From a checkpoint of a small mixture-of-experts model trained on Wikipedia: 13 layers, 64.5M parameters.
Below are experts of layer 9 (counted from 0) of a mixture-of-experts language model. Rows are named router (the router's row for the expert), up (a neuron's input weights, with its number) and show model dimensions 160-239. Each number is 128 + 32 x the weight over its row's rms, rounded and kept within 0 to 255. Numbers have three digits each.
After each expert's rows: "comes after" lists some tokens at least twice as common just before its tokens as in all text; "gets" lists some tokens that make up at least twice as much of what it gets as of all text. This comes from a sample of Wikipedia text that the model never trained on. Tokens count by the router's weight.

# expert 15
router:143146153076144150096114073145119125167101122167070136097153102101092114119180094152058146163197111173107108139151171088071121155132103216096084098136129113061138157134145140124118121150168111060101101184106156182126116174155105148117155156
up27:092109124094112123092084154148137092185145110158051098128097142152146141135126129171126196117133120119107130092173147132153137104082141096163100108129152152086150153100145142147116125098114191082139078110088091127110072197115103128164093094
up28:171143109097090173071136131133127122043144093093167149154174123129104139122141211129178131152134142088201163091152139108142130171143096130117119131102077133180133102168129073151086186132113126102127104161119139152099195155178141111175088141
up29:115086118103141106143157147096116089147133066079143175079162103152169087121128112112161135143147108085103130188147109159095136124146090165168101087099105109025101205158015089130058125145145077106132145151117141165118166145138167112165142156
up30:138082130058142125101127080109098088162185199134114179102127116103125117118083150145094142143173170112157127116099196125179173100121142113146153138094110116086136093067131071099085130131120091144113105154140149110110098228114092104123172189
up31:121147079048181089106126161202137093148139105154103115118133125121140123084179114112137105122105176060158108117124129144148087156097089204132127152118166132164140145107176113115140172131113150070149198139132106100090117127085169213165153113
up32:127164140157133159108097090108108110118112130160136146121187162100153163161143109143137148162126093165187092151142189132186137128129167124062148156130133084102043130151161069191100124118153107135159183113116064140125116145200111155111165099
up33:097140118104171056149133118153093150097085131090095099144139164130094122113171152156151150136146168147144145181162157128065107163157219145106148167116159149160106091112170114103119094077088124129138118122128126147097161176074077163190061148
up34:038102125132094179179129149175127087105114112145092084111104131163113122137151135143117139156145162182149143166049106159134096148134155146134069080149125069173090134143125114128179156163134139146127180196120070149153111131160084072137175197
up35:128180067097128069114177151086137105133114112170075114117129165150132144100164135098097175108148151104124062150123150143142109103186152134107155100128187125127134102124097149147110124121171159132150112179136108111119092174118140183113124071
up36:147196197151144091103119138163127105118078164113171122174116092155117115116145079152127037123184043141105068086175118134135119078128137154127146131100049117096069067125087121116136143115071126121160101150114111169116112122150127149189114146
up37:100113148205114130163163125116158145090106146180103077121139114137060151108093091137060093125112061057113132100137108134115089155211157099094123136113102138158122149103080160126143102196161166060149167106167160125136165108111067176101164172
up38:127122150137070131164132146121127163121103113168110155124145119055079114175076136186127120155116099139105130094088115151148121086121129174163050133075102201108165161141096176147082138144142060166107158144146108099052113121172162117077152140
up39:151115114125157095131116119141141164116105065161077077158147118085175132091102121098176149156165113182056063167090135156141040057163116097162112134150104198139142092142137127123156145178126069103169162177117167089142105151122141139137132151
up40:164126133092156137119119115160122131106094143086149160127126113217109146167209143170171095107147157103156128094091108093144126126168109142067030113120118098082177114059160074139084127124160174108159140101147181123164189046128166105113114166
up41:093157161121142091146066107113157054152084156138125122101202148114126149080103133139105183114142154139125144120103139166153146166127117183108134084103085122080090129185149139156113168146167159207082159117121125165133151183138106127092111101
up42:105105114093084151125146137185147131091090119090103178114153130120052070110166093148116099168137135155136127116070152137091148150141123118144144130162100111115139210174182111099082138073129098071115111141096146118140133149092158148151137106
up43:122136102112161147128103130106116106147170205100083105105120100154092129113094173102105185144146111124095100157165124123128075122122161121115135112141178125153141117146112089057151164084100095143088106181115165128135072220177104108117071122
up44:173130137119134152158102149166085126126167068117132081153064175130121092134112116171067145105163137153138099201148115159079115091096131120082207144084098139134160138092091145135137135071092078145151113142110128164142160169196140085107129197
up45:162121062145101128065088099116147157096133131054106134103065087129082137077175141121134160117179133181090110164139136122155017097134123182124122119161113124145104161121147106072155158113160158161024089091106114120172116148085203164142127191
comes after: "\n", "ed", " part", " University", " located", "%"
gets: " in", "|", " of", " on", " |", " at"

# expert 5
router:095096152093201129048150070076143106060098215216153086074141125183127081160106125126061040113156126165093121149097181085106107090074073137109139084137056127055170151066119123157108070121191112103120128127176157056169074131147114141134106126
up8:136143146109075111101125136178120093185142125172150088162155108194153086148108058109110121120181092139135117109109146132132070199125106123076159108203106137090143157138122124153107133133164132114187105148197152167085061123196141166120127153
up9:186138165123186147101137116121115157114183149147089131119097191134100037137123167108096092121114095121091137077153163127174134175107093063155106141127137066165115111038174059165148137103090085116151090153126117127160120176178060179139126125
up10:162142138075176123133115143184133177108112152146131042119160103175116190105127162067120092082165099073140148152154185186142100135168102101102105146138109139121057086145139192098163155132138129117159112141135151118154136123173090072094142102
up11:174118098073159091084172164109092061116146163160165087160135149108138091111139081124185146065152101179113119158048130135131113093086172153118170140065100186106097123136107118106138118116116090103184125127190082163166072110160085142094123123
up12:153147158116108125071139127140098162141124113098064103158043099171131152093126143131134111123161162135097101068150161093124124092076169166200124118151087085011162148115075097187116154046151150109122111097134161122186171127188177121090060127
up13:126082155064132128156169091103126082100159167091092053085110177185101126171114164168159100142165109108114141063125103133112129108125133080165121081170175191141134084088161148061102153119198103114184149076144105105092141111152166111080170143
up14:112083094147149106110144118146113140135104181130140122098165097120079104093138139096119101080163181166160162152080037128174138107136102151123157139100097124120195146127130109170117150142145156104098136064111139071124135103129169128129112077
up15:068110119115092116141124150064155066133180098135125160101148138144134175120155160169097090141126197154132096110094162025169072092158125179163127102154071151138147118100148194179110129146147056112102142132092118106138125113077120109131119060
up16:132109098117139121115142123145126083115117117208187138139114128069158120146123124161141164186139113134127200134130114143175117114161114124151144118088123071122108140096046166072157103061104183143120130150152113165175112176118138096071108163
up17:146135176137121162135132149134122080124130113120092117070141076079095108164118142161118133114103151143092115155172075052143110143123133151115127139127106137164171068083208156156115109148119116141087116073136161116141136122120118154163102170
up18:139082076090099136119151081126153069153107140137176116180164101094101130150163112119112101123128171076107139162090090081095108165125173151121123129153195130131101106102105108168168171124117023156141095141134118160057094137125213181104159069
up19:065148087142120094110172117124130158170146124147141169138130153123146157101114102092116177122182090181089149105152158155067119120125074100104117090160130131117103095160089191151134168125118133062186105129116192183114120183122139139120131091
up20:104139071195110155158189201105148160083103137117123078151163125100180159149045092095166140087079072155151156094141151104104092089105160136162192124133083140204110134131131123141098165133141120183158115100166144083160123184048083132153156105
up21:157135184190235113105079155104182127135093102150097154163116130151101147154102084097144081148139131118105113123212146105133092124118146128106088119211095149140166133101123138171143161135168054144144113113082132094122072131153140132144100140
up22:135084140213072085117154161136101141117103134141146098095105088136141124171140081173135130088096087144108138162102130104095080133101122127151129083126119147165096105100133120162102091100133085129136150124144101148162154114104140123154089107
up23:130139147137118157165122115096111135168111165115203134107117160176140069181133126092083099144196107137104112106158196105123114068148131121139107139101196166036098135091134100187053121080110154143189160154114105112134112148118134168173136160
up24:144119131195125139114133108114120102159085202135110087152166148116114192086153147159111136084162136197094132125132103141159181131200139123173128110153111121177101156056120150100152162114162134141172163192096113104166111118110156138124150104
up25:131092155129122163076103182124088104100113175198138161152118141109109115146108166183139126115123160085133107065122170098146104091149097127175162079081124144086104106052133125111126132097206109162113079180140089069101098125158158152092184169
up26:156066150112168123157135128155136135095133176195162126094142142118106124205138122169140097165108164069131148096144147144148107158099136113103185107069146105149178186140123141115163149147163070167124092193130145148165120115158169137124111151
comes after: " ", " (", " \"", " re", "-", " A"
gets: "e", "a", "2", "ra", "le", " de"

# expert 12
router:151110155152133111103069121106161182110083132143133124114119134182121167071082129149076095140169196100198141163135132072149154096126098154137123133123148039133093136171130106164091132091084129141166101128147137112134127113136114114166128128
up27:095130140143132106128151127076097118159153088127197153114120155092136140093037170163075074150129123133152136166127122132113145069083103153159131133146124101113124143129183143104100153100100112102119117129143106050089106117109128137137155138
up28:106156173173122130144105178119123171121078167105076107126142132126168180093133133155057123142139117201152164152136114179114097090153082157146069136101157126172057123147114155138081120122120121210135117199128098176162135174131110101109142093
up29:196100116128086124121116098103077115092083147101086137119189150092187085163126107134085124137057155102153119146111119114120141143148110125098106166158058052087099145058165125162100147170133101133167089111098153138129145155062146154136196151
up30:095151110101134098113108167084107087079148146120191082107120153144165140127056077143138131099116119171162117143111073075146094132143168127118109138139146090155137136119158114151099162076134099125135140083107121155155114112102155050095186114
up31:106116190097158130079100125144077185192120149077072103095134177172111080119173101141093114131132102116113096115114131152141080087154158104168141169119151135118095159105122115093145135091127173119108114130109112100200136165158093201099118101
up32:109106110097121153114098088158155134179130164092147086095131172122107129143079211137092144097141103132188104089099094199135147146084124136111111125134107135179110065134079121074173119085103157102139147158120103153113145168075152162172061139
up33:049100149115090120055166114151184132111128167126165147081153180170131175112137103125081203168118217127129097140129131134126086137140055106141102119165171137139115145161051129155137142107121159150129096100184110216151118130156129111165151096
up34:134161184093165142143139149108183126074132150176125108115114157095080114134104107142129106144182119116173137164180078148158184127193046150124152150142136093159132109115196148081096110111155126147128111157182163107111109140154161101115153049
up35:168087142132109049149139086147151129096086132132124156106137106103102087123125141139134101153114128149223154131129100102126194190152084191094185194170140169152147130199136156175150097112108054165140148194104097125113151178050145122134131172
up36:113100104119142177142163140132084123093097135165163162074106131161128124140115098175120070136132087209118120110152169125194186084112113086065106179135163201106137123182162187151082123113096098133247167097136096129178155174121133133101107117
up37:141164094179100084100078061089124143137078130130053123137109072159107129069177102132070117150154131142149115189145127128138112140132089151165124154174108072102105132122095091093134132123209170099105151086110175112072107139121145114140150170
up38:104156143131140134116117117170179076102107197164135147077125074098198068068120133157162127112187124113109130095107123150145166103130138115132202110162149126118138091149131112160173121106087158105151043096104112144105092164153120145155160087
up39:111145132157142099100158116126139214170140162123130145160193049143083121095114106101111121082155182194121075113084129171106094102137095160168095077095092129101096100122144141067103156099153162161148175084153115102122105115132097146025109147
up40:072134106118036162148152134139135135122066132118152078082101103098113130117091152131153151132071120091136111155117164162137085116151069129136174049133061134126100108165169162087043146117095186184132126113092146171083147148150037115148116151
up41:136107158138143165123100099190183099100080119143126166160169118152146070126074134160120146154158168137126160135147075167090143077124091116134126078120104163088064165071091119104145059108095132111112122133156163189103105111148098085104152091
up42:105155113145127096120087166184122148166140107088171132183157117125130129075121109168109136087105139099123131186120096101128146096126064125128146178130116065118085171125173142123133145156107184129123113123145099075166143139123120122091138176
up43:115137119080115102087155127145166133127061142099090113154102086119087122170078165147100167162151114120190066099173127136088150152151098157131125152145074126141084143145153146115187143053187074147090124137117129180055110153126122133174080136
up44:097100148130104115069114166110133117095145157153191177114140170183124171115135110116146101148128113114115117062130192052136146145097138169097147163106078112104112142138120140067099107121142127156135099139139126119093136142157121154122139118
up45:135141161170151128167132158088092146129109147108054097151165069225122143101098192162152093110123195092163137129158174132128131186120144102108134158116146067146131051134103088116132178160114159143124123082069134130113120110152099103137148173
comes after: " |", "---|---|---|---|", " Ma", " Na", " N", " Le"
gets: "\n", "k", "o", "t", "ke", "to"

# expert 0
router:227100133110094136155106087127140119144125125212109139140128106123118145114125100080113078117183121127115160092107132141102091099124083174106117128113113138099195147120201155169163150135174114077146147169161151077104114126155094089167115157
up8:140111150150128116093178169119093132150152136170112132153100149122141156142113093104160156116131129111093146155115127097117124120137132166148158157158065113066109113166208125035090110127146129129178126055129214148063145156136132158148120068
up9:166106175128108141167096100174161123084109100111100169112107065131158113137162111127135061105207110110074165192079108186072109120106100166121094166124126096126160094050140167129103087147126147151120051152170068130173148153128118109149114135
up10:159119119141171093102156102140117097109124129157110154137098114098152132161099155132149083060144103186106168135145105075112138119069125099109109152084119140154150092170177119126182111096080210161125121145085163132120175109075118151119080174
up11:157112146134117123077116174140144211131099150194158146134179089088122133139135099141119144180107096098144052172069070136099112146151108137117096149119106175161129110090173142138136136103168163068108142066135120148123144177109150148121174125
up12:142138163156084115123127124182145141196143164142081117039104124115085116148140137129157148124184088055120128090109130125103099111200106165114157098166132149134133155183165137072138146141144126140141147078100140049142108163146175141117149153
up13:125064145111112091143144092135167152151137073076113107112051146080113153142126139103103128102125123169138121093127138177117087143087146089173116120112110161159125114080145090102159053113150123115159207099113079150195103179120080152114130116
up14:138143117125158117072055142182108142091169145146143124082107144127131111183135078156106136173149146131092143130133095144087079103172143136180155146138134171101135179095147187152211179155082101174106132134079158110071120203123111108113086126
up15:157126146102076113146095175101107094131054096123176067097115111135149080143169145190163078096172112154117128122130119165089082096161104089183146120136094128080157102151122180131134106103104030121141135097144119147129119075139098137117067099
up16:115089161137118125138188132106105077161129204184125153152123137151109125162149131149108132149113116117137181139124211110147197181112150166099172153102082141139128170160138136100138156124145156109150087087066116087123139126154096108115146149
up17:186150131076092099105114084149136109133114182140132103157189156154086123089146117117166207129119132191106184141154149094097115174098136079131128093113122123104158101098134088065168153127100132151105128136097155103164120174168185097126168109
up18:108043103158096107106170165170152144108119119176085091147121124127125151105154163139169143123207173077187078114183146104145154108149149102136153166109087121136161112090103077135122162103135200148138173138096120087119153158163087177156119167
up19:190169140088125140116147139069096108067174156126126131083120095174120099126134132140125145155137158132140135094148172114104109084133107072047168154111147103155166127124134174101158113064126075109103127130142133114124141182132123119049181103
up20:161172115115127085125105113131147096187150172195142111155152180073162107098090151141182107106093096127137091127168159091102147041104124129125180162188147079147144091137127135090086154147168168130180117141121156172069121129134137152193166120
up21:158097096105115089121147147137166194171136128154159094193152086089107112119132116094134169118152155104173116091096083133124168141162099158174161142126144137152097095140196106107147129109086126108135115174180171053092129127096091205118120097
up22:195192126173084114120126161154157116126087200157149115099081122134102112157066117101123144036176133170174170118132130167114080076134077062128135074141159111149092089137106167077086105145125134169086133148179129099110112155168131116178092180
up23:138122123076076153117188116048100188153121161121088118163103071105117118130171102111153119117155135163137111115117173098059120152157168140123204156118157151063176152107212108077072149099161119105170167087177113198086110156177182144164124142
up24:123119130147058156091179101168173145074122140143095098157176135075143137049117100111088167143119139105130106142165089194086118125102093156182127149100159189104107127138077134147091101134100088172147172137216114130084128197148172149145112100
up25:142107156038117164098139142113082057120153155083123187120111151173136169118120130124127108127149112181134132078141108104147087115133091132102115123137105105135127131174062125081126116093144172118144092170118105217093124175135124096078102164
up26:096135110080177175111168147149094149169149139174121121219152160206109158122134133158168050133161082120130219116114128155176158106126123188103092085161090122118079147107108110158129126147122114150129135072169153115166142187171148055152131107
comes after: "s", " S", ".", " W", "S", " United"
gets: ".", "d", ").", "l", "==", " States"

# expert 10
router:177119135090061103130119118143139127152061107116109116097115101175112124130192123100157138096140100133074105140101125103052131109150143202154103072120130138102156164097151171091148101108165165132111106135079146114116113118126085146158091116
up8:129113172167117111118079181139169094131150079098094118082146151129156111132132096088079164120122128181177052156118119196098174095151163121143172129123166150120143109178144141110157113185075122095153073161153114107063101113162123086138078118
up9:171155121085047134101127121085143139065111093100166171106104157106113151147131150131155120108162176100078162158140127133180113130114080114173147132090144164072002131137100108094144135078107091145154148115108116115099119164115111071165131120
up10:138125142124107126113133086138166112096109125122175136166092131119128163100109074080112165102153126199099126177146178104116148145138126104109108084100081186102058107081158116075100141081148138106190151160154172104141155176126117185101219093
up11:159087127162115155114147183176161118132150138110138109080070152081145116065126116196171121148120134117122211042086075145141158122143090175119088105105125104137089152119186105145154153089075159106132131130138134123163195107172110154159137146
up12:087174132151163111146134137114108145136156148076128074125155098150091163064159109111111120168156100097100122126091092143118138133093151130068077122127094194137109146134159109105103097126142200110118099151102158156136143137096130213124124189
up13:133124166119136134158108111112141186145118124140111134183177156179141113111170156151130099158088201113119127135147112059174110161138102087097117118209120104145130153138148107110120161110127134092121158135165113151152095136104153075113099137
up14:168106085105161100145120121102203146177152128149176134127161090122150114143102138103159097109164129107144211074166120152115093102105123158082106110117121097130159170088142128134139131168081147139107065096100114103082114116102087130127170126
up15:188175110187108160100134122144128146073145190149176155144142158139079073128114107117131103093107126058127109143144108154120130075068141096212125124137151097191113128147093111153102152168142122095151127067149170155164130193145107120086154151
up16:105075174125131145116106125209146172172083104150124178106148110088158120159142198154143126146184153116103085079150133096123100085123096049069142203125152105173091151125113150149112120169104146104118121072088141113102135126130149153135135161
up17:104081123106180148125087102183123146165161074125168092136109102137107180142170043111136168138138105120092157158071089149131103120136095145132180126105056139089148165150160200116106149155128122145146123124101101135104145166094167099081123150
up18:151028155140162142104121137117162094173139101102177133177107072120137086162184100069066171111128117134112081187113104155064127117129114140118159132142112089134140187112186145075111144154133060152172125132140152155086072116123154068107110110
up19:103135054176112088169151111127076141125121094091132172117180119104108143153112057183090116126062062164098158099114142155107080131100097140118192122149171179091097177141126117054079156139111092127141144108095111117081152130054133141148153175
up20:179100163147101109200096082131150142156093097126146101076116174096154136135123156144132128107096121163102145080120123119142150108119151141137083098153169152146110133124121162104112082128134147114154140143143174142174071156133114104147184061
up21:132152138124100118161088129117084112134139119129150193156133126198197195034143083131113114128100107156207080151162143136154052090133132102128126117187182162113191143115160114128112132089170146114134179142133092147132111148133068168113090176
up22:221109174223126115155161137133181097098111148055120102126071096125141084119135158105097101120137092154120144139159119111154095157154068170114096143121082105132155156121100086108142187119141121133125111147129088145127129154104062171146137102
up23:144102092112092122066131123146074171125146164132118158153126081078137147115137107137099168112084147135069114150177104117176165091135108147173110068089138160082203181137132108136138155069138126181109122188050143121140135182103113146158127154
up24:093116183132113168132136107121137157174119114159118096119182132118134143107144102138129139090159129085135065124110113117076121144148153136085116085162094144080150104094212183130143122161141137185141127110118171101112145125151063102135058121
up25:159178165098101122187127107160138111103201076151100107147134151120199181100133119097097161107148096140140076165137163113115115126067101163083062193162082033164125137037128106125119111166144105120100149121170127101105093111135154180139153118
up26:187123115137126129123132125168162098109128129130119184156077133106161120122193065085155150145101069082065102121122187137159113163116150122120146111104180071073151137156111128111096070126176141122075145082148111121079116165042084145153104134
comes after: "s", "7", "6", "5", "4", "8"
gets: ",", ")", " |", ";", " and", "\""

# expert 3
router:115123107126139119125145116153144144092114136161119077113164156123117106075097089115145172146196140088139144127148162126151138117126146109123147118168116149199149179138136114110137105149140164085135143155081138143065126162176115059160186091
up27:152079170095122154179053178174152135153110152143082095193126137149132130127143165184158095160109055133081148202084151142124128179185139148135166127103116135199144119167131124117099093167127069117146140099139134115095132132072166090098139136
up28:106142134102109148149186092163109171104119159128099109063105120093075126154122116118169145065180147101121110136093145138133099131169193115099152146158110114111119192154120132109128142085168172135149128149105113097136118127175108102158106100
up29:112135093171183175065161084092120170156147164155118217141120132137153170103144126081121160134177150116163077156106076122113169140104168135122140112126116115135117205110102160095114136170136070135153077131121108164117138143123134093127173158
up30:145089114113126183079159080124139121156121111096114123130126143118136133183095102141138128192206044125152110127124175058117044091115126088130138115120117164149157100115122127128145129190150156093128087099157083176125084132114143182058103140
up31:102118122141089166088107136206145151168158164123126167068104141111187127123186129158061088154146140091101143096094083116115072112068128113176141098122138100165121155121081098152105136115175165144090119092100070153095136163092137104183131113
up32:146154142125097138138135135112099085124141155139164117113140092131122080141136146129116176079148129066149109161095096096121094114128114099177123123092058175213119107086113105102161085117070114082127151143049131202106160123153116092122100126
up33:155062144093128092138133131133107106128100144153083092183176140094103097136123057131122112157142089064179071096054075095118097089139111102067158084168081121145159178125076164073139107039159161094097112095114109139049142156166127098099128184
up34:138100119056116161146185144114198089140179073122110089138134157162143097128166114084155075107097148106067097104087175130155164156113122184086116116114104190165113102122151090137087115135131126075085160145131108149070079115115096116152152125
up35:159156152082093138133148190085141171113108104164165180090111124110110105120088079116163140137101129122168080134096164147115084088159142144157068168143118111146125183111131056126104092157113123210151112172132153103134086150069124117076165151
up36:162136149122134132096111097093076089122153147137165139112088185109087133179157142198119138137113101119136105103153075088081175146129136141149106158118159165217151176121144127182078133137101161142143159153129151105122121093045156083142125114
up37:116086089141133108133121091165175127183137191131145172164119151140097135072101077124143095160141184098136126112123096080101135189118111092130109097086082096170158115136132099130141094074114213055112076157118104096196121164150132151090106161
up38:091087148153210083065133125095182114071096169095166101154112200129134123139148175116156124149105133109103139100187128133138085154157160109112111156110197123102096149126194115126116116127130127093133139126138096119119137151143128071099095114
up39:095073129152143163130133103204106109116096133146106120103163125128159113099095148126186177130122153180104047078143145131179114115085158069200151128213101152157120104091163172100124146100068149160091113146107167092078081168115183103140134151
up40:124150110092221170103113125125021097139121175079110149144097201156119164123093128108146105110141123117080178113149167136182142083110185116133128126117135161091144186143132144154056138081135138102140108170048126143119059181159135114156114139
up41:100109184173091076196139154147141137143073193101153089151152131123075137149142112153090164094138176146140044193108193129166095121197135155116105138180099116164123139160114125105156122176112106167114142180132137101177081109125138075114132098
up42:121134136068149106090074136105175131121161159093122149141054148070130139050132138120173155200111057100123146132110134076115162193152148077108062133137180158177079036083148122139116142157151108096072135149115110180100155140050123048100164138
up43:136117123114116157127167130154124095092119146145103138098103158092136061140204173172144162123127127106131112099168178141129111142135185144119122136160110143187097110123140129059142191117108123122119133182098096121160155122128115159139138118
up44:127191112130096097246088081132133077073152148124124093109145146078116172085125098102139121128114113122085171126168082082159096160147119131120140107096111162169108184089115160157114147107135196132073099091063108149095111082129150107178130099
up45:128155110131138093118111117117124110067104103100140166099128180158099115146134142143152197186159172127097112137090124109135132113140072144077214194154106105152176122126164114121093106152158107075066102114127144148132145133126126143089130085
comes after: " ", "–", " (", ":", " de", " S"
gets: "2", "1", "3", "4", " Al", "6"

# expert 2
router:147091138077165111122108116121088185143064166174140130105136070135102095131123142146148109120125066126151130181126193158072116150036061100152128047173188140158155164131127128096137063139180093107120168135092111116136122115124128172154177196
up27:125090151108141159125126161151119166076070108122156107087147124071201136182137196184193141151110163112132111128111185132126127134132105141069132132091180138166137093123121104120070167150108113172112095118129072134200171175147097157152109141
up28:185117113171132116077093142080138182133089051166109176152157123168090092104172116126103115118126149066135165120135112136115166089128076123128112111096133135117109136089099111138190094115147086143154137143159115114153126122083126104084174137
up29:073125079158112139119068125164133134123060127105091068100163120159138049134144076138143132145246085108167141118138139135077110137141110097164190119112088159141137166118145167097121094161150165143085128151124157155152119127161097153066134125
up30:116168112136170122084187122099156117154122146095147141158113127091092082137105132105141068143087075124162108108126098167126142099125113136089137122102109140184158092096117137121128086121147149100150097110169101140123180172164142098161122145
up31:213061115117107174130091131180147136173144110131165126099148156187150136140179140133123069087125150143121184170111145130136107117207199109095153134092114165112132111120067116084112126117156081100107123175107150104087175163121159117170157165
up32:118132166098112178172090144116077115133113124082143106101121127103178124139158079083096134133136074131153063083132155124104120168135112154109105175144096166109141162173045168155132176078155165138123124134185113182199142098103137132178099102
up33:154083055175171092120151137166120077177162090206075170100145096092123191113152078166109133154154128165056137073150089153117139162135111076126106148145134142182139091150137153107147104117130163154155135143162088074080126150170181140162188117
up34:163181123157084101119117082090140193174180138043139139109114144118123137109071115149150108121110107107161193107113191176119105088142138155181110148152207182137104135133136110148088145141118158078160141072074128139062111129119109128199116125
up35:172107137090124087061130144115104110156093152139089068173155103152093121117116145142128122135109038094148182097192103085088126148105117126097092114119113161104095173103116147167153122101105150109148162082140078111135080137058127156171157136
up36:125105158149127084138141109145131169161110147145132114177126175125122110119090100149087185099095086127186084159130154149130212178100146200163120089161120085144151185132185052140053050107119139129120128149116106130147105081140131110111075150
up37:141153149118136186156160152149093100090106164120125105157140175124140062124171155152095125108070150140071076099108144158161187141147116164121158101071099139122124149099208125150111151150123158092132099154116176118183051099100129094136089133
up38:123106150128138168095175103182140135175106136124130104156119092112084177140123099128179115146081123101178060169131139149085078158071166102082144121091119128187094153144176107139145188138098078171141101151134137132123094135150155162149126182
up39:154108134135168140117123122122119120170068148119142088166140119125130103065057157184116162045119162146117159130154055116053126171105085145139102103098104152080146173121090138086128080149139140135217113107172149108165129178095124078106184130
up40:086135185162208141181157160099144182141107159111172136115131097167132111128124115118125054156112115150166107179172139080063100082108090084110087111131148091137114124095149119085168126165176161083090101118120094141129138093138117166178130119
up41:119118152136136111085157132135146172158070129136111108149104049202173156080137140133189079110160096103156108070103120094100122107183120108109142131073154114116081197155110102124128067131153135140154099154135091116123104103178077136137129178
up42:097134065167116116130133149098095137073156165188187103103090154110123108137108111100169109117123164126093097136133197144205081098105090139123140105089124139124088162083135145102108085133119043060069152130107186118141089194150198126136179199
up43:114184147112104086070173131138098132121141144153157131085117122149131101100112167182179155075137074121109062133132136150141135101106128083120114118135108116213158114103140084110140171133224143167127102103135112099166111118085101104085122106
up44:108149075156095183139070083153156186124123139139160069122086100113099097134059222111155121140104127141127128125120153060099163109116134129115152121147127132141116130121106146166135121130163106183071155123075132181116074124161103126128125164
up45:127120097125143134128148174151061109134088151129165110167120140132094037110135117139126110100100154150121155117111122088084076099134095129109118122094056079110109158102151179139108111109117139136190104101091087113134135122147119150143101187
comes after: " of", "'", " in", " to", " for", " on"
gets: " the", " The", " a", " his", "The", " an"

# expert 13
router:152141219127175093111152122148167177113073159156109102122133091122054098112133134120106064114127126085151072131122149144125123085147125155102110050117118162095182166139178176144110077141054185152171076136125146121130152180126097150080080140
up8:154065123163107143096131113124101101134189165118081167066130093136193138088178184120089091150104167154139111099118132127133165161138091153108099068121080111128141133061118079068108140145153118142131098075140102114130053149081145128182112169
up9:098097107104153126129075071109169119111108161134128114172128128135129118114092100120101112151163140137129162134168138098147103103103118092122162064101118152141159147115168138143129130117084111132100109104176158159155125128100083120100153184
up10:096092159129113079144120106164108128110122136136104086077110119149159142075072169092140136137052123163119134102172112104133140124095119106078072144185137191101132150179158081137136122176184164155085108166148128101090193151093103128127163157
up11:129092158158151114076123110202141056181082149129128109126080092160105136098094140122077054110095086094146167098104152106160126164130122133080096086157140141148142113097115139147094092164107111159181157124142075103142077164167153163184141104
up12:159121141107121172190118111188145134170182122086120124171147086112065101172133080136146078153074135120077098103164096180129094072077161081093137103110101085087117090196186115177167190085070139163131075179141121127140115166188110061157074118
up13:104140154140093126101121120180146116105072092060152118172090130120145128091114120147120154116156068080169095133104122127086072131143127119129133160098064082088146193171153133147064121113143098122115171123155149143159140114161081140200120129
up14:155054072044124113088162106119142132132132119163176118132081121152118075163112061140107105088118170082150178127167158125155120101134118126143103112122118133138135107163114130168171165148142148137185032155109163120145156132124136136136161141
up15:109170052126106135044133123097177094136069165125109138145145123118112123081099122150037193095134079130060170131052110154075121110093166189101105139132094140096129079134109191137150160141131144160121085122120071098134144128158115134134150169
up16:151173113093142108142125202130136115124114133132133101150143064142161119191098122124139113058155101051078111137134022103099166107108104165098118167127059084095111049123147161061125114142112097127130114101157106131088119112114145132194136073
up17:120108123147112152131150160159167091092133096154199173156141138118180135136076123214127125136132097118158097152139086161126124135091120102108109113147142098150143117150156131128091140175087074084109117077110165111101196119092110153159191113
up18:087149161168103106128110132144103141111104111150152176172138109148128202108104136127163148107141066115142129132143158099119106133122080054087125149146124152199129212095099157121104151090125061085123103123162149158092089104146142146123182131
up19:166124096138115077071176148164101105168120179142132154094141151103138105120127148124063134151127124146076143121105159107102106163236163102159074106158141179176072169113147082112123140103158144082153150106151121148212102113128104094157099131
up20:168166093069072179084096105098133106120134123203105164137180125159105147117100095118109111130167105105127163145118156138164159134128095083107133070141116161120148132117093180059156166115061139110134084142096143134173143199097101153136050167
up21:155046154177156139090099160158158128148121140129174068103077058090138114132117137110076155169161098138161116137090145199223160075164115112159129083133112117175189111107197164171098137120141079124166138127165129153135163131113163120076084195
up22:130165126156159139183103176176134139143085163128155182183166132099145120133165179117110126158086142191155083155154168142110095139194210123094145133127155135172162198164138118110092124161090104117056102136083128036161160110180106168144090109
up23:103117197171083139157038115145143178141101115097090155119177133098137124137134146139110180113119111121104134082131131141128172160151128143076116147151070141105102097173162136161101148179130104114123169107121137111165169104090139176109095133
up24:106116119103099162152100098124073114116116154123110174138135201037128106155139156100140087144116177102106084154114127061084158164152150129128198077133166113160093121110168152159125094135150130137096170104147113177124110169115117175160089155
up25:125133165117104146140140050161061080137185111164117137079120104133150088175159144146124169113091138157065169111092127160139101164165128140140158031110152123167066108060115113188124180118120118087146133077118156137114141114099104076122136179
up26:130164077168136133088079102124192098179153114028129177175160091146117128177120144173148175127057115114081106083116112094161109131129150135137128156080130093053113118080124135121197115107154105180122079135122082097115140150090119107142103112
comes after: " was", ",", " to", " he", " is", " and"
gets: " was", " is", "ed", " that", "ly", " were"